{
  "activation": "bilinear",
  "routed_scale": 13.6,
  "init_std_router": 0.017,
  "optimizer": "soap_variant",
  "seq_len": 256,
  "steps": 3344
}
Below are experts of layer 4 (counted from 0) of a mixture-of-experts language model. Rows are named router (the router's row for the expert), gate (a neuron's input weights, with its number), up (a neuron's input weights, with its number), down (a neuron's output weights, with its number) and show model dimensions 0-191. Each number is 128 + 32 x the weight over its row's rms, rounded and kept within 0 to 255.
After each expert's rows: "gets" lists some tokens that make up at least twice as much of what it gets as of all text. This comes from a sample of Wikipedia text that the model never trained on. Tokens count by the router's weight.

# expert 82
router [156 141 146  65 123 147  92 170 167  93 169 137 111 105 128 103 157 118 105 174 144 118  63  97  99 154 153 158 117  66 174 125 103  93  75 172 100 133 115 114 122 109 109  83 126 157 100 208 171 102 172 111 183 136 181 114 118 102  64 151 164 151 121 135 161 124 144 101 139 119 111 152  85 159  79  91  93 159  80 124  92 104 158 137  77 124 160 150  93 147 103 110 132  93  56 130  91 122 100 119 170 125  85 145 181  93 138 126 108 133 164 143 161 132 123 134  43 104 151 128 158  99 158 109  74 158  64  96 134 124  72 124 104 114 154 178 157 145 135 128 162 100 160  89 170  99 155 122 146 187 140 122 178 132 202  83 134  76 149 152 121 100 105  92 110  80 135 160  94  88 132 167 150 160 161 152 102  85 182 142  92 127 166 117 154 140 123 145 134 100 106  61]
gate1 [127 155  92 101 199  83 162 117 170 134 189 127 155 111 127 113 139 138 162  65 184 113 195 115  85 141 164 136 125 137 126  89  72  84 128  98 155 101 182  75 136 124 116 104 171  97 152 117 149 129 159 135 149  75 145 149  68  63  97 135 128 168 127 171  80 148 154  75 109 126  83 174 107 112  87 105 167 156 140  90 158  99 155 124 143 114 143  82 101  87 139 158 143 181  94  65  60 117 151 162 121 175 128 123  99 111 140 109 135  88  72 175  93 141  99 131 115 110 146 149 138  97  83 122 162  87 115 139 162 212 117 129  93 157 173 122  93 106 116  89 144 115  94 134 133 116  60 106 152 164  82 183 125 119 130 164  94  95 111 117 135 124  85  88 144 161 143 139 130 106 184 162 188 110 138 139 144 106 159 133 153 108 142 155 133  75 134  49  85  91 122 123]
up1 [155 128 120 149 181 103 172  97 205 160 203 134 129 114 127  87 164  87 118 137 171 126 177 153 119 166 143 153 109 120  61  92  81 107 117 133 123 120 154 105 145 156 112 107 179 104 114 119 157 168 187 124 122 167 105 131 107  65 141  92 124 146 158  83  77  89 135  65 118 152  98 170 108 145 118 131 148 148 164  83 119  89 152 115 117  75 102 110  94 102 140 111 131 141 112 109  84  99 155 147 164 159  93 128  92 138 152  90 149 110 117 171 126 112 144 109 112  95 157 112 124  77 141 142  70 115  71  84 107 203 125 127 108 193 124 122 127 129 107 106 196 129  67 126 116 109 140  74  85 175  89 155  83 117 152 165 110  92 132 179 107 130 125 124 129 160 108 128 130  99 155 120 207 124 159 133 179 128 164 156 157  68 149 144 137 102 149  58  66  57 168 168]
down1 [ 86  93 122 167 136 138 135 149 122 109 120 101 154 171 104 148 116 137 173 144 116 110 186 151 206 181 167 165 152 146  98  87 132 135 108 118 133 131  80 112 109 153 105 144 122 136  89  83 103 215 162 123 178  92 110 110 157 147 111 174 112 121 131 159 181  72 125  93 159 105 140 112 122  90 182 124 182 146 195 140 161 125 129 148 120 137 156 136 113  99 131 112 127 150  72 136 130 140 130  71 103  71 162 160 137 109  64 143  77  79 140 136 105 155  87 183  77 181 139 164 162  82 136 161 119 114 140 116 181 155 161 173 105 127 185 145 126 119 198 119 112 160 160 157 121 156 116 195 124 132 127 122 134 116  70 141 149 168 105 108 136 188 109 138 181  79 118  89  47 134 147 129  70 201 155 116  97 131 133 141  59 118 115  83 156 125 148  92 141 137 120  86]
gets: ".\n\n", "==\n", "\n\n", "===\n", "==\n\n", " ==\n"

# expert 86
router [119 108  91  85 106  77 175 110 139  75 146 108 141 100 122  79 154 154  80  62 115 144 142 149  88 169 170 111 149  96  49 126 121 112 101 119 101 117  99 114  99 150 139 169 131 167 160  81 138 122 145 140  72  66 108 135  87 157 143 177 107  78 136  89  78 148  86  92 135 148 113 101 135 158 137 115 152 135 100 164 155 130 132 112 201 149 102 149 112 111 161  89 197  84  88 144 176 131 162  87 105 191 112  87 146  89 183 118 110 127 108  47 102 142  88 122  92 135 146 140 171 131 158 178 153 168 102  72  96 104 136 160 113 175 139 152 131 139 137 121 117 170 114 157 100 181 143 123 117 150 134 103 126 109 185 165 180 146 136  85 136 159  97 194 172 181 100 154 118  96 160 120  84 115 111 145 130 140 139 169 184 130  91 108  92 106 124 201 186 142 149 139]
gate0 [125 112 135 151 104 148 181  90 103 111  53  58 123 128 124 153 127 115 126 157 122 115 206  99 162 178  81 142 159 105 136  78 137 134 158 128 108 134 114 155 121  87 152 118  98 101  68 130 119 160  72  76  91 138 150  92 131 124 102 158 128 142 196 188 155 175 104 111 205 143  53  99 123 136  45 114 114 135 143 143 151 111 121  99 165 122 203  76 143 175 124 125 139 116 112  95 157 134 106  93 131 100 105 129 138 192 113 185 130 169  95 123 153 119 106  83 154 162 145 129 132 155 146 108 119 102 132 178  79 134 162 137  84 140 114 145 126 154 192 132 105 112 101 138 143 119 118 132 119 183 148 110 113  83 121 135 141 172  75 132  72 114 100 179 172 129 140 170 157 166 101 119 201 169  61 143 172 145 144 164 161 135 151 191 173 134 136 105  98 122 104 180]
up0 [ 95 134 151 182  77 118 145 114 140 210 159 114 162 167 146  49 128 151 131 112 123 179 100 149 148 114 131  89 122 165 150 104 118 144 160 182 156  79 140 190  91 121 106 167 125 180 164 135 151  92 144 208 126 111 102 154 109 117 162 141 174 102 168 114 134 112 129  63  34 151 121 156 133  96 124 122  92 160 118 100  50 153 139 129 143 133  90 162 141 108 167 133  38 102 136 114 113 139 160 138 167  67 147 118 142  87 122 139 154 132 115 135 114  95 156 160 122 132  92 121 193  86  90 146 158 122 148  60 182 160 135  89 118  85 148 147 146  87  88 124 106 106 186 127 104 152 144 135 106 107 130 100 130  93 169  98 126  96 158  77 114  98 126 115 129 164 196 105 119 109 160 108 109 126 114  82 167 106  79 102 126 153  92 128 153 165 200 106 101  94 174 112]
down0 [174  77 127 111  98 101 134  92 137 153 124 156  96 136  27 104 141  70  90 120 167 141  90 127  98 151 131 176 129 131 101 110 166 103 104 173 128 124 137 125 154 133 145 127 148 108 143  68 140 161 123 132 109 195 134  95 125 147  72 122  87 114 133 119 106 145 186 162 120 140 188 130 121 104 112 141  92  66 151 112 113 149 147 154  86 140  50 126  99 168 110 141 183  66 157 133 133 150 126 128 111 123 186  81 154 145 171 177 116 136 114 138  87  91 124 177 176  97 189 102 125 156 122  82  70  77 216  82 132  97  96  76  98 135  57 162 163  97 115 112 140 125 143 112 109  67 149 139 134  70  83 124 157 151 139 135 165 176 136 150 145 148 154  72 131 111 135 172 144 151 142 146 132 144 122 136 131 116 140 225 135  98 146 132 150 136  70 102 133 159  74 142]
gets: " ", "or", "ion", "ul", "ir", "im"

# expert 30
router [ 73 122 165 133 164 138  92 112 129 105 125 121 106 190 102 150  98 119 101 154 182 124 153  88  83 112 167 113 127 211 180 144 146 100 158 198 206 129  75 166 151 147 107 163 152 120 124  94 125 133 131 154 137 180 145 130 145 148 110 101 193 103 159 123 136 102  96 115 138 149  79 129 103 128 149 120 112 133 143 139 134 132  69 158 174 174 209 212 125 142  78 125 106 106 138 120 159 119  75 135 114 123  99  82 110 128 113 113 101 137 168 109 102 147 130 146 206  60  51 133 155 133 151 103  94 146 111 148 149 140  86 146 154 139 115 130 164  86 144 102 127 134 119 161 194  81 111  96 164 109 172 134  79 124 183 152  66 105 136 123 115 109  98 129 114 137 150 123 110 115 184 128 121  97 157 151 148 184 161 110 174  78 140 103 151 166 103 184  64 174  90 149]
gate1 [142 152 187 106 137 143 121 125  81 106 173 108 128 132 135 162  97 121 179  91 180 148 125 157  95 144 147  92 154 127 117 107 154  73 158 109 164  77 162  99 160  97 148 114 143 150 139 152 124  82 117 115 132 112 109  66  98 133 129 103 167  95  98 139 133 160 198 142 105 115 103 122 122 126  92 110 131 158 155 150 185  65  93 115 155 161 156 151 158 129 150 116 167 130 100  68 132 159  83  87  60 153 137  78 117 116 103 108 189 128  79 175  56  88 164 125  91 122  77 142 142 170  87 131 127 109  96 115 124 172 117  96 110 204 114 153 108 199  94  79 117 118 125 128  99 139  93 156 116 110  60 140 123 170  62  74 199 129 156 178 117 120 112 100 147 145 117 189 159 117 150 137 118 154 170  72  50 165 175 156 128 132 170 153 104 110 112 101 157 131  92 134]
up1 [169 160 121 166 157 161 113 146 102 155 161 184 105 121 113 104 130  82  74  75 150 158 156  93 128 156 103 110  82  96  96 136 153 132 183 133  72 158 194 105 135  98 149  88 147 111 111 149 201 145 125  86 175 179  53 133 124 148 124 109 144  97 118 100 152 144  93 101 170 144 173 121 108 132 111 143 124  88 109 120 155 101 144 109 121 122 121  74 173 113 154 139 114 101 131 127 145 159 171 102 152 161 178 131  84  71 113 197 139 124 147 138 170 122 153 109 131 172 105  82 187 150  92 129 112 168  73 115 140 180 171  49 154 165 158  82 159  91  71 155 112 102  90  98  93 136  69 140 115 170  72  86 111  83 165 146 129 142 131 172 144 147 154 101 147  97 118 130 158 132 148 105 122  84 146 132 137  91 178 147 104 131  81 134 180 144 139 103  73 110 214 136]
down1 [177 131 107 172  88 103  97  60 143 182  97 146 105 144  55 113 160 103 149 207 188  87 143 135 172 114 102 145 108 127 161 149 161 167 133 148 133 125 104 144 105 116 140 134 134 139 110 122 114  85 142 178 109  85 145 104 128 115 146 133  82 112 129 187 112  75 106  91 127 117 131 179 138 128 172 173 139 161 157 176 110 133 150 160 127 105 131  58 205 150 102 137 152 160 100  92 151  84 169  94 190 112 158 111 153 115  99 130 101 124 160 162 106 134 140 128  77 207 142 126 148 139 110  97 101 122  71 160 149 129 167 140 171  88 146 154  83 176 150 162 129 123 149  86  96 218  76 135 128 185  87 129 130 133 129  89 154 155 156 185 120 142 178  90 133 103 112  99 134 133 172 131 136 160 122 150 141 150 196 130 177 152 127  72 103 146 148 148 161 158 182  77]
gets: ",", " and", ")", "),", " to", " –"

# expert 159
router [ 99 113 132 148  91  98 129 161  97 106 176 142 214 125 107  94 146 136 181 107  95 188 121  64 144 118 124  85 130 195  73 137 128 160 142 107 131 131 134 161 149 173  87  86 142 145  95 159 160 143  75 122 183 104 100  90 139 135 175 148 106 134 108 129 127 178 148 110  35 158 142  94 107 107 138 179 102 138 106 126  95 135 128 155 112  59 114  99 103 169  77 196  88 184 172 119 140 213 140 107 132 139  70  80  65 120 138 114 174 141  84 118 151 130 148 113 103 103 131 133 152 123  85 127 140 145 116 213 130 170  87 172 100 147 121 116 129 163  90 148 157 145 150 136  89 183 180 141 101 156  91 100 108 144  72 132 120 168 154 150 139 104 138 106 167 150 131 133 151 164 109 136 145 103 131 175 136 136  77  79 143 130  65  79 124 157 164 151 148 111 111 117]
gate0 [138 111 131 176 115 125 177  93 104 154 110 109 140  82 164  92 181 142 162 118 172  84 102  59 121 173 151 130  80  67 144 119 145 111 192 170 146 120 127 172 170  95 100 138  92  93 111 160 111 180  42 146  95 151 189  89 132 127  72 142 156 130 154 138  82 148 157  86 124 120 128 122  97 110 167  64 166 108 188 167 143 169 151 129  80 120 167  89 173 127 125  93 154 109 126  79 124 190  99 148 101 140 118 174 103 157  67 135 139 167 113  79 122  92 144  97 142 132 126 136 140 113  65 130 164  98 113 101  91  93 140  98  81 133  89 137 107 152 126 175 131 169  97 152 135 171 107  95 181 106  97 106 120  91  82 125 133 120  43  62  82 129 106 159 152 139 154 133 143 113 112  82 106 157 136 117 135 159  94 164 151 147 107  94 160 159 198 120 102 132 127 130]
up0 [111  93 152  80 132 162 140 127 150 133 117 107 129 150  82  96  64 145 158 198  88 178 125 163 108 143 125 155 150 165 115 107  89 146 105 170 133 131 109 131  84 126 149 164 122 151 128 106  44  93 189 136 123  88  15 147 131 146 232 148 144  90 120 117 138 103  95 124  85 172  90 120 135  99  71 123 103  98 151  99  48 121 144 128 183 123  76 142 104 110 159 169  95 124 105 145 136 132 131  67  85  84 158 125 169  69 122  98  90  99 148 144 184 159 185 173 131  89 126 117 179 132 132 179 115 147 156 144 103 138 135 114 184 122 143  94 166  85 140  87 121  56 153 117 153 111 184 184  82 112 156 171 115 110 154 106 146 126 194 140 122  96 110 110 116 156 148 120 123 118 141 164 139  98 127 121 163  96 127  99 118 142 161 160 164 139 118 148 118 128 132 161]
down0 [120 103 113 156 192  92 155 142 158 118 146 116  55 130 108  77 157  83 133 101 134 126 186 118  88 167 158 153 101 131 139 150 112 119  96 152 118 177 143 156 166  87 112 114 166 121  92 144 162 149 138 133  92  96  79 124 160 160  87  57 135 223 125 149 150 152 189 193 109 110 150 159  90 157 173 134 138 113 124 121 108 129  87 124 118 129  91 169  85 100 130 168 104 133 109 155 107 168  89 129 138  78 166 100 108 167 137 155  95 102  59 124 178 105 105 144 139 122 143  90 157  59 135  97  97 114 181 102 115 158 179 137 110  92 154 123  93 140 134 152 161 141 149 122  72  66 123 180  93  87 128 128 128 123  75 181 164 172 115  78 105 157 161 127 188 141 169 177  98 163 124 129  98 108 113 103 109 166 120 142  97  63  82 162 168 156 143 168 148  72 148 119]
gets: " ", " Gian", " Naz", " Tro"

# expert 70
router [ 87  98 176 104 116 160  92 131 129  78  97 148 155 111 120 161 120  80  78 106 153 117 153  71  40  92 146 117  90 200 156 183 147 101 137 118 206 154  95 212 140 120 113 159 103 178 165 114 139 140 127  88 166  97 158  98 170 178  74 110 132 154  91 156 125 107 136 178 111 131 131 133 100 176 153 107 123  77 115  78 136 141 137 103 136 124 157 177 102 156 118 114 124  76 122 121 102  83 102 142 118  90  88 135  81 155  79 116 165 144 196 138 124 134 205 144 167  80 146 167  88 129 187 160 133 144  85 129 103 108  78 136 184  95 105 141 104  85 137 127 111 136 129 141 155  55 153 131 107 187 143 127 111 125 124 143 139 122 106 165 120 154 125 119 113 133 127 151  79  94 173 136  82  84 117 131  94 168  88 101 102  88 189 108 136 110 127 116  83 149  78 127]
gate0 [102 123 116 179 125 126 135  81 142 157  85  79 171 145 122 121 140 143  97 234 118 162 111 111 140 205 160 108 168 111 173 152  97 100 121 144 152 127 149  98 109  90  89 126 131 132 110 155  84 134 135  77 147 132 140 113 142  88 116 165 148 172 157 128  52 139  89 117 118 140 108 152 174 107 132  88 155  82 127 145 165 103 132 163 188 149 164 137 189 133 128 159 136 110  81 105 179 143 155  76 123 103 148 137  90 165  77 179 164 155  98 109  79 150 114 117 170 168 128 149 129 145  65 133 117 123  89 143 104  99 149 190 163 112  52 163  42 128 160  63  95 116  91 117 133 122 146 146 172 140 148 119 116 175 127 161 153 166 126 116 110 131 128 143 154  89 197  97 122 142 123  99  92 159 122 162 177 162 103 136 147 126 174 179 134 174 119 101 146 214 130  94]
up0 [122  93 146 163  74 154 202 131 145 111 136 127 114 127 152  63 141 195 127 144 117 149 149 110 162  91 115 103 118 139  75  98  87 160 135 139  65 148  84 176 107 120 147 180 140 104  99 109 171 110 117 152  82 119  98 113  94  91 158 114 205  92 127 117  88 117 121 138 121  96 113  99 120  72 126 110  76 137 148 118  52 139 122 184 108 143  94 174 119  37 157 125  93 113 169 185 105 146 110 132  96 114 128 139 127 126 173  74  81 110 108  89 159 100 208 174 138  74  68  98 152 115 105 123 153  98 185 128 131 170 137  98  69 132 189 123 144 118  83 131 143 130 174 116 110 116 125 123  86 135 133 141 151 101 150  80 158 107 104 128 116 126 120  71 106 122 125 186 119 208 103 132 143 105 132  54 100  88 107 107 148 145 173 131 126  85 108  95 133 111 163 164]
down0 [214 131  73 148 104 142 127 120  86 138 117 172 129 107 144 145 136 111  85  41 165  77 114 103 107 140 177 124 113 123  99 123 144  71  52  65 110 144  84  88  67 141  88  71 127 108 147 109 108 137 122 103 122 133 128 171 110  95 131  86 117 151 130 124 121 187 121 180  99 113 112 131 152  67 118 146 105  88  83 102 123 169 132  45 113 114  94 143 155 126 132 111 146 103 127 169  84 145  77 148 128 142  70  89 177 111 148 196 117 127  94 154 138 181  78 172 129  98 215 105 146  59 150 105  84  95 126  85 176 118 131  88 114 168  92 158 156 169 160 136 117 111 158 134  98 171 135 111 141 129  85  92 116 156 121 122 201 164 140 104 156 157 102  87 151 110 143 172 114 119 136  96  99  97  97 146 124 136 119 125 136  83 131 133 169 158 143 152 105 104  97 175]
gets: " –", " until", " -", "–", " to", " −"

# expert 75
router [134 148 115 139 151 137  97 136  70  52 133 155 174 130  91 155 200  62 164 122 194 159 116  93 189 178  97 166 139 153 115 130  70  83 143 171 152 161 141 194 129 187  94  80 140 154 111 148 112 164  43 138 173 118 128 129 143 143 119 123 130 137 109 149 148 137 144 115  95 182 138 184 122  90 123 160  73 130 136 118  79 132 147 101  57 107 143 119 188 156 122 131 155 136 153 101 116 171  88 136 102 156 138  77  99 186 153 126  71 137  67 143 164 114  77 121 174 119 144 153  90 106 140  79  88 103 142 183 167  80 112 123  86 113 131 119 140 114  78 126 138 152  96  62 120 149 105  89 122 150 127  81 158 183 116 136 129 150 158 156 122 103 128 149 206 162 139 121 111 110 117 117  97 143 121 156 123 125 127 109 139 158 123  68  83 125 145 102 162  90 185 120]
gate0 [138 166 117 201 131 104 158 125 128 131 166  84 106 127 134 116 193 113 197 112 146 150 137  82 153 132 133 158 131 108 118 149 129  68 179 163 146 160 147  79 137 121 141 204  60  72  58 157 110  95  90 148  97 105 129 140 180 173 102 149 131  71 192 151 128 162 157 115 139 104 128 133 115  98 100  88  89  90 130 128  84 185  74 114 165 170 197  98  98 124 130 150 183 150 145 109 157 194 132  92 123 126 147 134 118 138  74  98 205 193 111 175 137 124 128 131 140 176 138 154 129 117  93  89 134 145 117 176 124 144 143 136  82 122  80 152 120 125 172 139 103 130 127 107 122 173 151 132 137 132 143 127  72 150 117 117 158 169 126 146 106 186 124 152 193  96 125  97 110 103 136 136  84 118 128 183 173 180  65 149 127 184  98 124  79 141 169 123 148 141 111 160]
up0 [138  88 162 137 120 106 209  90 135 170 108 114 173 116 163 153  71 151 137 140  96 139 101  80  88 179 161 178 184 101 116 129  71 105  78 135 126 102  58 105 120 126 129 192 189 116 128 112 159 122 202 106  99 111 111 152 127 153 135 133 128 124 149 140  87 103 109 111 120 115  92 136  76 101  98 143 117 165 151 180  51 165 170 118 110 128 121 151 142 108 123 132 104 137 138 143  56 147 117 126 143  77 127 144  99 107 103 102  89  96  87 177 129 129 153 127 159 128 124 156 148 134 109 137 185  79 175  52 163 139 141 149  71 123 164 137 115 101 132  96  96  98 177  96 128 103 225 136 174 145 133 184 146 140 103 136 138 109 113 123  87 110  91 113 122 150 110 143 136 157  91 125  66  95 115 106 157 111 172 119 103  40 178 124 100  73 152 170 104  91 163 109]
down0 [149 115 131 144 110 134 172  95 104 105 134 137 135 122 137 117  98 147  88  96 163 127 162 102  74  99 113 110 108  86  91 144 114 146 114  80  93 120 152 103 150  99 103 134  79 117  80  81 126 107 148 171 162 125  97  79  68 128 134  90 116 194 115 105  75 140 148 145 107 142 127 171  90 129 184  95  82 106 200 103  75 160 141 116  54  91  94 182  96 125 132 177 156 116 123 138 116 117 107  75 152 117 109 137 124 109 152 173 128 162  89 151 154 106  64 134 104 109 157  93 132  71 157  78  91 135 116  89 109 151 141  83 110 145  87  76 127 145 183 119  78 111 135 123 136  72 142 123 104 120  73 119 147 151 101 170 105 153 135 184 135 126 114  66 149 129 151 208 143 136 118 133 145 183 131 114 134 196  66 185 150 113 109 118 221 118 130  80 107  57 115 159]
gets: " F", " R", " P", " L", " B", " G"

# expert 214
router [182 160  97  81 129 196 116 145 152  82 149 152 110 118  70 122 180  67  93 177  46 122 163 182 115 150  96 115 128  85 101 117 115 132 118 111 165 129  84 106 113 145 123 201 116  73 143  98 128 178 111 153 184 134 115 148 124 132  87  88  70 137 149 132  68  77 107 172 132 122 147 117 113 146  92 143 166 139 113 125 131 125  63 157 139  97 139 121 134  69 172  96 170 102 142 106  76 145 103  84  86 161 154 164  97 128 164 167 178 120 154  80 178 131 125 142 150  99 101 110  91 102  81 127 154 146 169 113 139 103 132 138 173 109 151 131 155 118 115 115 177 135  94 195 169  96 146 161 140 166  89 161 110 140 130 107  67 116 126 126 115 191 131 137 114  97 107  99 103 156 135 172 148 129 174 115 142 122 132 114 109 164 169 169  95  69 166 106  65 182  73 159]
gate0 [136  65 145 138 123  99 154 118 190 165  96  57 139 132 125 172 195 157 153 158 149 141 161  89  80 154  83 127  98 125 180 160  89 110 118 139 143 127  96 176 161 107 104  76 137  71  31 176 110 132 108 151 113  89 139  88 136 104  82 110  91 120 168 124 111 218 167  86 136 160 107 132 137 101 130 118 140  83 149 128 165 120 153  99 125 166 177  76 173 120  97 131 219 118 134 109 167 173 115  79 143  71 136 109  88 126 154 135 183 144 143 122 129 138  84 128 157 103 153 181 120 134  76  93 188 117 104 117  69 101 104 163  78 140 109 194 111 132 144  95 115  97 104 152 105 163  78  94 115 112 125 134  73 143 143 113 124 133  71 114 100 110 114 173 126 135 154 121 111 147  81 147 150 117 104 182 131 102  61 125 142 133 120 127 153 125 115 136 129 169 107  91]
up0 [122 108 128 150 122 121 144  89 109 163 104 114 125 134 150 127 134 119 117 148 155 152 134 111 150 149 157 178 121 152  58  54 102 135 145 192 165 115 150 121  92 156 149 196 120  77 130 105 126 138 111 135 111 110  73 165 104 141 129 153 226  97 150 127 161  79 147 113 138 153  83 110 138  89  88 128  72 124 104 198  87 136 100 142 106 131 120 105 122 123 114  77  92 116 183 128  46 172 148 111 105 154 113 150 182 130 147 119 100 120 102  80 175 128 201 198 154  71 110  92 185 153 137 181  85 127 103  79 114 127 152  56  80  81 180 124 165 152 123 109 112 141 122 123 151 148 166 124  44 137 121 120 132 114 112 107 124 104 127 102  39 112 132 122 122 158 100 125 184 160 170  81 157 113 111 109 187 148  99 120 143 110 130 144 108 134  99 101 135 103 114 186]
down0 [113 134 103 193  76  90 144 158 147 106 128 122 105 124 121 152 132 126 148 145 164 130 113 126  80  80  86 143 115 123 107 135 103 131  72 101 124 100 143 124 153  79  51 105  94 120  99  77  87  94 156  97  92 139 132 163 114  92 130  64 118 225 150 127 133 155 124 170  61 134  95 171 123 173 169 159 131 127 135  96  84 140  68  88  82  96 105 137 116 115 124 171 137  97 136 156 175 155 118 148 119 184  85  99 155 122  96 145 111 115 132 167 148 155 109 148  65 102 186 108 168 115 108 144  83 103 198  77  88 118 156 122 138 168  83 147 144  88 118 153  78 118 184 144  85 100 113 168 152 122  73 132 160  99 132 172 125 150 116 157 116 169 138 119 141 173 171 159 130 161 103 101 104 141  96 114  88 155 114 161 164  76  66 148 188 118 112 197 154 110 129 186]
gets: " L", " R", " W", " %", " T", "."

# expert 228
router [158 132 107 149 128 132 132 106 197 146  54 150 195  90 187 138 146 100 152 145 120 148 114  92 157 128 127  73 140 132 104 162 116 111  73 127  88 115 162 136 152  86 110 101 113 102 120  98  94 126  78 154  83 140  85 110 169 120 104 113 120 120  92 112 104 113 193  81 127 125  96 113 146  91 126 228 181  52 157 135 139 108 114 151  52 112  82 109 141  88 145 119 152 124 182 122  88  77 129  99 124 152 103 151 166 107 117 146 125 137 136  66 207 151 149 131 105  66 166 133 106 117 143 112 136 134 181  87 110 152 105 120 113  84 175 160 110 158 114  91 152 148  89 129 117 119 105 169 136 113 180 128 137 106 201  87 124  94 116  89  97 137 130 109 104  62 125 147 137 109 131 153 167 153 145 133 123 165  74 132  70  59 174 112  79 174 141 142 153  66 127 122]
gate0 [122  81 118 137 133 130 169  78 147 166 107 125  97 140  93 119 156 133 179 156 149 136 144 134 141 161 130 163 124  57 133  67 121 100 148 156 181 140 108 168 139  92  65 124 113 132  76 197 132 191 103 100 149 133 135 122 157 113 149 172 127 150 185 158 121 169 184 150 170 133  86 143  82  75 125  98 118 140 143 106 159 132 116 138 133 113 160  85 168  87 118 162 186 161 150  88 150 175  83  63  99 109 104 159 161 134  86 147 185 103 117 141  69 129 130 116 159 123 128 174 120 149 116 140 121 105 205 118  81 144 139  95  67 138  45 168  86 137 119  92  92  85  72 130 115 107 119 105  92 127 138  92 160 160  94 127 118 127  87 125  40 156  81 130 144 141 111 108 167 183 125 106 104 164 122 148 180 167  43 181 121 153 112 111 144 132 129 119 138 126 109 108]
up0 [156 115 129 159 116 102 124  83 165 113 125  84 147  94 109  97 137 198 142 147 106 157 110 134 134 155 177  97 147 196 133 131 143 169 122 103 190 118 129 138 140 163 128 185 137 133 130  91  72 107 150 160 191 113 100 158 156 106 154 104 178 116  83  86  74  66 130 121 135 167 178 107 123 188 123  65 173 173 139 129  23 156 133 153 129 123 126 162  93 120 163 127 117 133 174 146  71 136 180 148 104 138 144 134 120  44 172 167  80 146  91 123 143 123 159 120  65 111 123 125 137 112 103 144 105  90 133 149 199 126 151 114 116  79 131 161  68 149 167 103 150 104 152 151 156 128 150 171 144 107 121 193 146 175 118 104 133 112 141 169 156 136 131 122 145 153 183 186 112 123 130 133 190 128  94  80 174 135  99  63 124  93 174 143 132 132 186 132  78 119 140 127]
down0 [128 131 153 116  82 117 116 182 137 138 112 172  93 171 180 152  94 135  55 141 150 111 169  89 130  98 120 160 137 125 127 126 186  86 105 114  87 167 185 143 129 116 120 132 103 137 146 141 100 153 145 123 134 132 138 105 140 106 117  54 114 176 168  78 149 175 145 169 113 193 133 127  53 136  86 109 109 140 121  37  81 129  99 196  52 127 106 111 108  66 103 106 114 109 194 177 123 166  97 112 144 203 116 108 131 136 133 133 115 125 114 138 139 105 137 173 128 100 150 120 162  86 166 129  83  92 148  80  99 143 134 103  84 163  64 132 154 151 135 112 106 134 156 165 115 115 146 190 135 144  67 139  81  89 138 138 120 138 149 153 103 111 136  96  92 134 153 194 127 159 163  89 100 158 123  85  70 115 107 175 126 138 120  95 192  91  87 162 111 138  96 187]
gets: "-", " |", "See", " is", "M", " also"

# expert 140
router [142  98 187 109 128 104 105 152 101 125 111  79  81 199 159 139 143 140 147 146 115 142 115 116  94 122 143 131  98 185 100 119  79 108 105  93 176 104 150 139  90 142  71 113 126 120 150 140 137 108  96 173 193  84 115 101 120 115 110 106 193 122 127 163 107 136  79  81 192 115 149 134 144 158 173  87 131  94  40 125 102 127 164 153 119 127 166  87 100  77 108  90 172  79  84 117 146 146 100  99 105 134  53  95  87 113 117 160 143 146 171 124 132 123 125 162  93 199  82 172 172 103 204 115 108 182 128  83 185 145 100 163 132 143 142 110 138 117  99 122 127 163 105 130 167 120 116  59 111 173  78 162  77 120 160  90 174 127  91 120 165 123 104 139 148 169  97 153 153 154 111 172 172  95 143 100 114 100 119 134 115 158 215  84 117 138 154 144 124 112  99 134]
gate1 [134 166 206 120 176 158 122 129 152 148 208 108 140 163 141 146  65 108 131 153 190 105 176 196 149 158 156 129 142 119 107 117  87 135 174 125 156 144 186  78  89 134 166 170 137  80 139 161  75  77 147 156 150  81 157 108 116 119 127 167  90 114  95 108  86 132 177  75 132 105 135 110 145 146 131 114 169 145 139 140 132 117 114 130 166 151 162 121 114  71 158  94  93 143 123 103 164 190 116 111  92 110 162  89 107 134 170 102 126  87 112  83  88 122 107 177 196 176  80  80 167  96  96  89 175  78 124 155 134 192 136 119 134 164 161 100 118  93  92 111 121 132 122 194 184 136 120 154 110 177 132 194 142  55 142 152 166 129 135 129 101  94 119 126 142 125  95 110 108 156  79 186 141 112 180 113 133 105 134  90 150 146 125 123  90 136  94 110  80 100 116 135]
up1 [172 167 171 188 150 145 129 108 146 145 186 134 177 128 151  95 143  80 111 150 165  90 148 202 125 127 135  91 159  53  73 142  89 138 151 140  97 114 151  77  68 127  88  93 124 127 114 153  90 113 185 142 128 134 160 130 114  85 151 120 110 160  93  66 118 133 150  71 108 128 158 124 133 184 143 126 116 123 151 120 142 109 140 119 137  73 152 142  99  86 168  99  99 151 112 128 151 145 136 107  57 154 142  95 119 100 183 131 139  95 133 127 123  85 111 120 123 149 134  70 135  86 111 148  78 157 147 142  94 190 155 136 112 194 135  70  92 174  76 120 159 138  97 156  95  97 141 141 128 183 165 129 106  82 113  74  99 117 110 165  95 151 145  67 150 118  77  91 162 180  93 128 182 125 188 111 158  58  79 137 153 164  95 147 146 174 147  94  75 119 152 152]
down1 [148 144  85 148 144 133  97 140 165 147  98  69  84 113 106 113  86 147 143 176 162 144 136 116 187  59 102 173 123 155 103  94 115  91 126  71 199 129  94 110 147 147  88 131 175 146  70  94 141 191 170 158 156  64 139 147 132 157 108 134 138 105 148 172 211 102  90  64 184 126 126 160  57 142 141 153 123 137 116 108  86  71  90 119 117  94 195 107 135 181 127  93 135 120  82 112 105 134  92  91 114 142 148  94 144 105  67 140  86  88 157 115 129 175 152 159  85 160 157 143 202 158 142  97 135 189 106 165 149 134 164 119 111 152 142 125 138 131 170 188 136 120  80 133  79 144 114 157 167 122 171  89  95 184 128 125 152 111 107 120 134 141 111 165 126 119 143 123  88 102 144 147  99 164 168  82 121 115 177  92  81 153 130 125 115 166 154 142 167 104 131 113]
gets: "\n\n", " |\n\n", ".\n\n", " |\n", "\n", ")\n\n"